Below are experts of layer 6 (counted from 0) of a mixture-of-experts language model. Rows are named router (the router's row for the expert), gate (a neuron's input weights, with its number), up (a neuron's input weights, with its number) and show model dimensions 0-127. Each number is 50 + 15 x the weight over its row's rms, rounded and kept within 0 to 99.
Before each expert's rows: a language model's description of what the expert responds to. This comes from a sample of Wikipedia text that the model never trained on.

# expert 25
Description: Verbs and following prepositions
router:53 46 36 57 71 15 52 47 74 45 25 89 40 29 73 31 52 40 11 28 58 70 31 46 48 55 74 17 66 45 33 40 57 26 49 60 56 78 60 56 45 44 59 61 45 48 48 59 46 57 57 36 50 62 51 38 36 47 38 42 39 50 28 55 52 52 53 33 45 69 72 48 40 61 52 42 42 24 29 17 61 21 28 66 36 40 62 55 54 52 38 31 40 37 65 19 85 60 54 72 42 53 31 38 33 40 52 55 52 48 67 61 44 46 57 45 47 58 72 58 34 62 74 77 42 54 46 56
gate1:34 47 50 47 40 63 33 40 66 58 66 42 32 48 53 34 42 48 46 62 45 60 42 42 82 57 30 49 47 37 60 51 27 56 61 65 66 54 57 40 71 43 66 58 34 33 68 19 33 76 57 36 59 14 16 18 54 44 52 58 35 15 52 65 54 50 50 55 63 56 70 82 28 44 34 47 26 60 45 53 38 27 51 86 59 64 49 68 67 58 63 38 47 68 77 68 80 36 47 41 52 50 58 72 70 53 49 37 48 20 52 34 61 47 50 71 42 45 59 36 66 42 25 59 28 55 60 58
up1:23 53 65 66 63 86 53 59 48 32 58 38 58 54 50 68 69 87 62 62 46 56 21 36 39 53 38 59 44 73 66 58 40 60 54 22 49 47 70 21 46 50 30 61 40 44 48 27 71 49 53 26 30 36 58 34 42 49 35 52 47 37 62 50 68 70 48 69 63 46 36 65 50 41 51 32 25 55 62 36 28 76 35 37 36 45 86 40 30 44 80 45 73 58 51 46 55 50 43 76 57 46 44 11 41 33 63 86 48 50 63 32 43 44 50 71 36 52 39 46 51 58 35 54 57 55 36 67
gate2:45 42 46 77 50 54 52 31 39 44 47 55 74 61 66 50 69 54 26 47 63 56 45 47 38 72 73 23 52 27 53 43 46 44 58 60 56 27 42 50 59 89 33 46 54 42 20 63 47 57 72 40 66 52 34 67 45 61 41 41 43 53 28 53 43 51 41 57 51 59 83 67 31 65 47 46 39 66 34 55 66 24 44 39 69 50 40 04 51 50 52 31 73 42 56 39 72 34 67 46 23 55 69 23 33 53 50 36 28 45 62 37 54 57 38 38 33 70 54 51 35 62 80 34 70 85 70 57
up2:55 42 50 35 73 44 84 77 42 31 55 59 55 85 52 22 34 41 40 26 61 37 39 69 32 73 69 50 31 54 37 25 66 76 41 45 34 67 52 49 48 50 35 47 52 50 43 50 63 48 40 75 62 66 28 05 51 44 64 40 30 52 70 64 47 50 49 43 47 43 40 46 80 54 63 34 86 33 48 57 76 35 31 16 58 43 56 57 49 44 37 59 36 57 48 62 69 59 53 50 55 48 63 36 60 85 67 60 45 41 54 38 59 46 59 42 69 29 40 58 21 50 60 48 39 26 57 43
gate3:68 68 39 45 72 39 37 40 54 36 35 60 48 50 59 61 36 44 26 71 47 31 25 43 28 56 47 16 53 45 87 50 33 41 68 53 56 54 58 42 38 73 42 93 46 53 55 69 40 34 71 34 65 65 65 62 39 40 65 61 48 44 60 20 34 39 20 56 48 57 30 44 46 67 55 33 45 46 49 31 33 62 36 77 48 43 54 62 21 60 52 41 57 56 56 22 37 48 64 53 75 48 83 58 42 62 62 48 53 23 56 67 48 37 60 60 57 60 41 42 56 72 29 73 78 56 49 20
up3:45 50 66 21 65 33 30 47 19 49 34 32 60 51 60 01 54 41 54 55 51 83 47 40 59 42 61 58 59 79 48 62 72 27 70 56 56 61 47 32 36 48 32 34 37 56 64 49 43 80 45 64 66 54 54 72 42 65 59 59 31 64 30 48 63 60 45 53 64 72 47 67 41 42 48 58 57 35 41 53 56 51 64 34 50 39 31 54 57 28 60 53 38 38 74 47 34 45 40 82 46 56 36 40 45 33 17 79 26 35 46 43 54 61 39 14 49 53 35 59 64 51 74 59 47 73 55 78
gate4:27 57 64 70 48 62 22 48 39 56 44 47 62 50 31 26 50 45 38 44 46 59 40 27 47 73 52 69 57 54 29 46 49 77 41 49 48 56 60 57 33 69 55 70 22 80 53 39 55 45 40 26 45 20 37 72 48 63 28 30 22 50 81 27 62 62 69 47 59 52 64 48 49 15 71 37 18 33 54 46 67 56 66 40 43 39 56 71 32 53 59 54 67 46 77 27 37 66 55 63 53 57 39 70 39 35 79 53 63 45 81 49 73 48 39 79 44 51 53 46 45 37 29 50 52 39 61 53
up4:48 65 25 61 46 84 44 58 46 33 39 44 49 65 19 45 59 28 79 36 60 63 50 24 58 59 55 56 51 75 42 67 46 48 25 34 68 50 59 54 28 66 50 32 61 69 63 26 63 53 18 38 58 41 62 76 51 57 70 29 40 36 36 69 37 82 47 51 64 63 52 77 50 29 65 53 33 45 54 46 59 56 47 65 55 62 33 33 77 25 51 51 55 49 69 53 40 64 43 60 36 34 42 51 57 81 42 33 58 49 47 47 65 40 64 51 30 21 25 78 31 53 46 21 54 31 50 59

# expert 17
Description: First-name starts
router:42 63 29 70 44 53 45 56 41 37 48 41 41 39 56 49 37 36 52 54 90 62 45 29 61 69 56 40 76 33 35 38 48 37 52 73 65 62 42 67 71 50 60 54 33 36 44 44 53 49 48 54 67 73 75 37 34 31 44 51 41 48 35 70 39 48 44 59 31 68 69 48 35 50 67 46 31 26 32 47 78 51 34 78 11 31 53 55 68 56 14 31 43 31 61 26 74 51 62 64 32 52 41 52 38 31 50 58 62 64 68 54 41 31 62 14 51 57 60 69 45 70 70 43 42 63 26 73
gate1:50 49 13 58 57 47 27 54 74 75 35 53 24 48 49 39 32 40 50 50 56 55 49 64 46 51 47 67 37 64 81 45 48 44 36 84 69 54 38 55 41 40 63 46 29 52 61 74 62 56 46 55 50 44 36 53 55 25 48 45 45 47 55 32 47 53 77 63 60 47 32 93 49 55 70 64 51 45 33 64 29 59 36 60 29 36 92 72 22 60 34 59 45 38 42 27 63 57 36 33 33 41 52 67 62 64 62 48 43 72 53 54 01 75 43 29 47 60 58 26 61 36 40 46 62 46 54 58
up1:42 56 65 59 64 37 29 41 46 62 60 83 33 35 80 89 56 65 54 39 55 76 35 39 54 47 61 34 41 69 67 59 47 40 68 57 63 45 67 55 36 37 52 41 66 65 25 86 26 63 40 42 51 31 55 32 58 52 29 37 53 54 62 46 52 60 72 29 85 39 41 60 56 50 49 48 42 41 54 57 50 48 23 35 55 60 33 59 32 79 50 62 72 64 12 66 39 46 63 60 38 29 38 60 40 54 59 80 47 32 52 40 44 53 46 39 56 20 52 44 56 24 18 56 47 25 51 43
gate2:47 70 18 72 43 44 37 54 41 67 61 58 49 44 47 55 22 60 48 33 17 48 79 76 32 27 34 57 80 31 42 29 35 64 43 29 41 45 62 73 62 33 56 73 46 48 61 41 27 30 26 37 57 79 72 78 47 24 64 52 34 54 48 26 66 73 35 44 41 54 37 45 64 41 66 27 48 50 35 56 67 36 62 68 69 34 51 43 57 60 54 65 59 55 43 34 38 64 50 22 56 78 75 48 47 41 68 35 66 59 44 32 59 57 60 30 40 49 40 56 44 63 62 66 48 49 67 57
up2:41 57 47 29 51 54 62 62 70 64 57 65 38 51 64 37 46 48 76 37 40 79 40 48 41 58 39 78 40 53 67 57 58 74 15 27 39 38 70 39 40 39 43 58 76 39 47 76 57 40 72 45 36 61 38 59 71 67 31 58 44 53 49 56 51 38 52 40 85 57 34 18 69 48 49 22 41 71 36 35 36 27 56 30 67 56 47 38 54 58 60 64 76 51 38 65 32 68 50 31 73 48 41 40 51 48 38 45 37 46 30 60 52 42 70 89 39 43 21 53 45 41 27 80 52 58 48 29
gate3:55 43 43 59 41 78 49 51 36 65 57 71 50 27 36 84 61 58 26 43 48 44 67 57 61 34 64 58 61 73 58 65 56 54 43 66 08 54 60 72 42 41 74 64 44 37 58 52 56 43 52 46 57 34 70 20 53 45 00 53 44 80 39 62 51 59 25 31 21 34 64 52 38 39 71 27 37 60 39 42 63 35 51 72 48 53 36 45 20 66 38 49 53 24 60 64 58 58 62 54 30 41 73 73 39 21 57 54 33 64 59 37 58 45 60 40 32 46 45 67 47 64 56 39 44 63 45 66
up3:37 57 33 59 51 42 59 59 43 52 65 55 47 66 34 78 47 57 48 67 55 61 24 35 26 59 68 52 47 46 57 73 52 62 49 63 18 41 41 50 30 42 60 47 57 39 35 67 64 49 50 38 74 43 43 69 45 65 67 49 70 44 47 48 46 58 60 84 44 57 54 66 32 51 52 30 41 51 35 53 20 47 80 35 18 32 22 57 09 61 45 58 81 61 40 37 30 46 60 28 31 28 16 54 56 40 62 45 57 62 51 50 65 71 49 89 35 31 57 51 45 60 39 69 80 53 58 39
gate4:48 39 46 30 36 77 40 56 10 62 40 37 53 61 82 44 57 45 31 74 57 57 24 42 49 66 37 38 61 47 42 37 46 47 63 66 42 61 60 69 65 68 30 39 33 69 57 69 41 49 73 15 79 49 66 34 36 43 48 49 45 52 54 41 48 45 64 73 75 59 71 37 35 60 50 56 34 34 16 49 41 38 29 68 53 45 37 44 58 77 40 32 56 66 30 54 42 34 33 47 60 55 18 30 45 45 40 75 70 67 47 33 61 52 59 42 67 70 69 60 55 84 57 62 37 37 37 53
up4:63 40 49 60 46 56 50 52 63 34 76 63 38 39 32 49 57 69 51 41 70 63 74 77 54 41 36 54 52 53 29 81 31 39 30 43 43 47 36 84 36 39 47 54 63 34 54 66 43 58 57 46 43 76 29 50 57 70 88 60 58 60 45 68 40 28 73 69 42 36 60 42 58 28 65 61 63 50 43 56 43 38 60 40 52 61 40 44 33 39 52 70 45 29 57 33 60 66 55 37 51 41 24 56 72 41 63 11 30 30 35 55 90 06 55 61 52 50 53 48 23 36 36 45 43 43 48 66

# expert 42
Description: Word-initial stems
router:46 50 40 66 54 35 54 81 60 31 46 62 15 39 62 44 39 50 57 32 59 59 48 53 65 48 57 41 78 50 38 43 65 44 30 81 75 48 47 80 58 35 63 61 33 45 44 41 67 47 87 39 48 70 73 44 28 23 38 37 27 55 44 80 50 65 48 41 45 51 60 53 42 65 58 49 49 35 16 30 69 36 53 51 11 39 60 56 64 49 27 60 24 22 56 30 62 59 62 48 42 45 41 40 31 37 52 68 65 74 63 57 52 38 70 40 35 48 51 50 44 57 64 74 36 61 36 76
gate1:44 55 47 70 43 40 32 55 54 42 29 52 28 41 33 70 32 33 70 68 38 65 39 49 55 58 43 47 28 29 52 38 47 64 71 41 71 61 39 61 37 39 59 58 22 47 60 51 58 26 55 10 85 60 52 48 45 60 46 38 60 59 24 60 50 48 63 47 43 41 59 50 53 70 53 76 53 58 32 52 48 51 39 43 46 57 78 43 38 66 46 36 43 28 19 47 45 54 32 99 57 40 87 48 54 45 48 34 50 35 51 62 30 53 59 50 34 65 44 89 53 64 80 55 49 37 71 49
up1:57 45 34 67 36 78 42 64 56 55 33 68 36 28 35 38 58 50 47 68 63 36 69 50 53 54 28 68 67 30 34 87 75 74 47 42 68 72 51 19 83 20 62 51 41 41 60 62 64 56 45 51 36 41 29 30 56 44 82 39 55 43 45 21 39 40 49 62 29 49 63 69 67 62 37 78 43 62 45 62 52 40 55 26 59 52 72 66 49 17 48 62 29 45 68 38 52 37 46 31 33 63 44 51 58 37 52 43 58 37 32 59 13 58 44 46 43 45 42 39 49 66 35 61 69 58 64 59
gate2:46 24 37 59 40 28 76 56 59 80 40 43 36 48 73 81 65 51 72 19 58 41 57 97 52 36 70 61 70 56 53 45 69 54 54 67 52 26 62 89 51 46 73 44 57 68 58 51 41 54 35 27 44 62 48 47 42 28 43 62 50 33 45 67 66 44 49 60 59 48 30 62 35 59 72 64 46 45 33 33 47 50 72 54 19 38 57 41 46 47 49 45 41 42 17 35 50 20 40 24 58 46 31 37 49 56 56 56 91 66 27 50 54 39 49 62 46 41 49 49 41 48 56 60 47 38 55 25
up2:66 63 46 38 68 42 39 48 44 64 49 59 11 31 35 57 38 23 49 40 49 61 65 74 58 57 50 63 53 56 57 40 69 46 44 39 43 57 64 36 44 35 46 53 35 40 64 53 49 70 72 62 60 58 75 24 66 58 29 33 48 33 44 25 50 61 58 56 42 56 28 48 53 60 55 51 39 53 43 58 30 40 37 54 51 72 41 89 58 84 62 78 48 38 59 51 50 44 30 08 45 41 40 11 61 53 59 62 49 96 72 48 56 46 22 48 66 33 38 57 45 23 71 39 64 39 52 60
gate3:58 16 55 59 37 53 85 65 47 51 42 35 59 57 53 49 48 42 78 38 45 75 58 72 50 46 73 48 44 58 84 38 80 23 39 65 54 46 69 53 34 58 58 49 52 51 55 50 31 27 21 45 48 51 68 19 21 37 61 38 23 67 47 49 46 78 60 45 22 42 57 69 75 30 41 46 56 60 59 40 33 50 40 35 30 56 44 86 65 61 70 70 52 42 36 46 59 39 50 56 55 43 25 66 51 29 76 38 29 43 49 29 45 44 66 54 48 69 50 60 31 53 44 29 60 70 32 58
up3:79 41 18 60 54 56 35 69 61 63 45 27 79 54 36 79 90 46 66 67 44 70 18 55 76 47 43 66 60 39 28 61 47 42 54 37 44 63 56 53 55 74 55 72 70 30 49 83 35 63 65 33 43 37 43 60 46 42 46 58 42 37 60 46 53 49 14 53 49 54 60 37 60 52 49 44 25 51 58 70 41 25 54 29 39 63 64 51 59 22 61 38 39 30 43 33 72 65 41 54 32 55 68 48 45 40 36 56 53 67 45 34 45 78 60 55 50 34 57 67 35 42 34 23 60 40 24 44
gate4:36 32 31 49 46 68 35 77 31 64 54 63 36 46 54 49 14 34 61 59 76 45 51 45 45 46 64 47 41 44 42 24 25 56 30 36 58 53 63 56 77 43 46 51 49 71 31 53 65 56 80 52 30 67 65 35 51 71 37 64 61 50 62 53 61 87 77 23 54 47 60 41 38 60 36 28 42 39 66 40 21 53 50 50 32 60 44 37 40 71 55 45 35 40 84 52 68 33 54 51 56 41 42 65 63 48 50 54 35 58 54 49 46 52 85 33 40 50 79 18 30 50 76 73 24 47 54 49
up4:82 69 54 29 47 45 50 45 22 72 44 51 38 68 69 77 41 29 46 37 36 63 45 41 47 60 48 54 38 63 33 47 54 60 58 48 56 52 75 49 61 48 50 46 66 52 79 80 55 35 39 47 32 43 58 57 63 26 54 32 75 73 21 32 43 49 47 41 72 55 63 35 18 45 34 36 42 44 45 53 30 28 36 45 48 70 82 53 71 69 46 37 55 65 66 41 69 66 30 51 48 64 35 62 33 64 34 37 58 38 17 21 51 64 45 65 76 32 71 61 28 41 59 63 52 29 53 55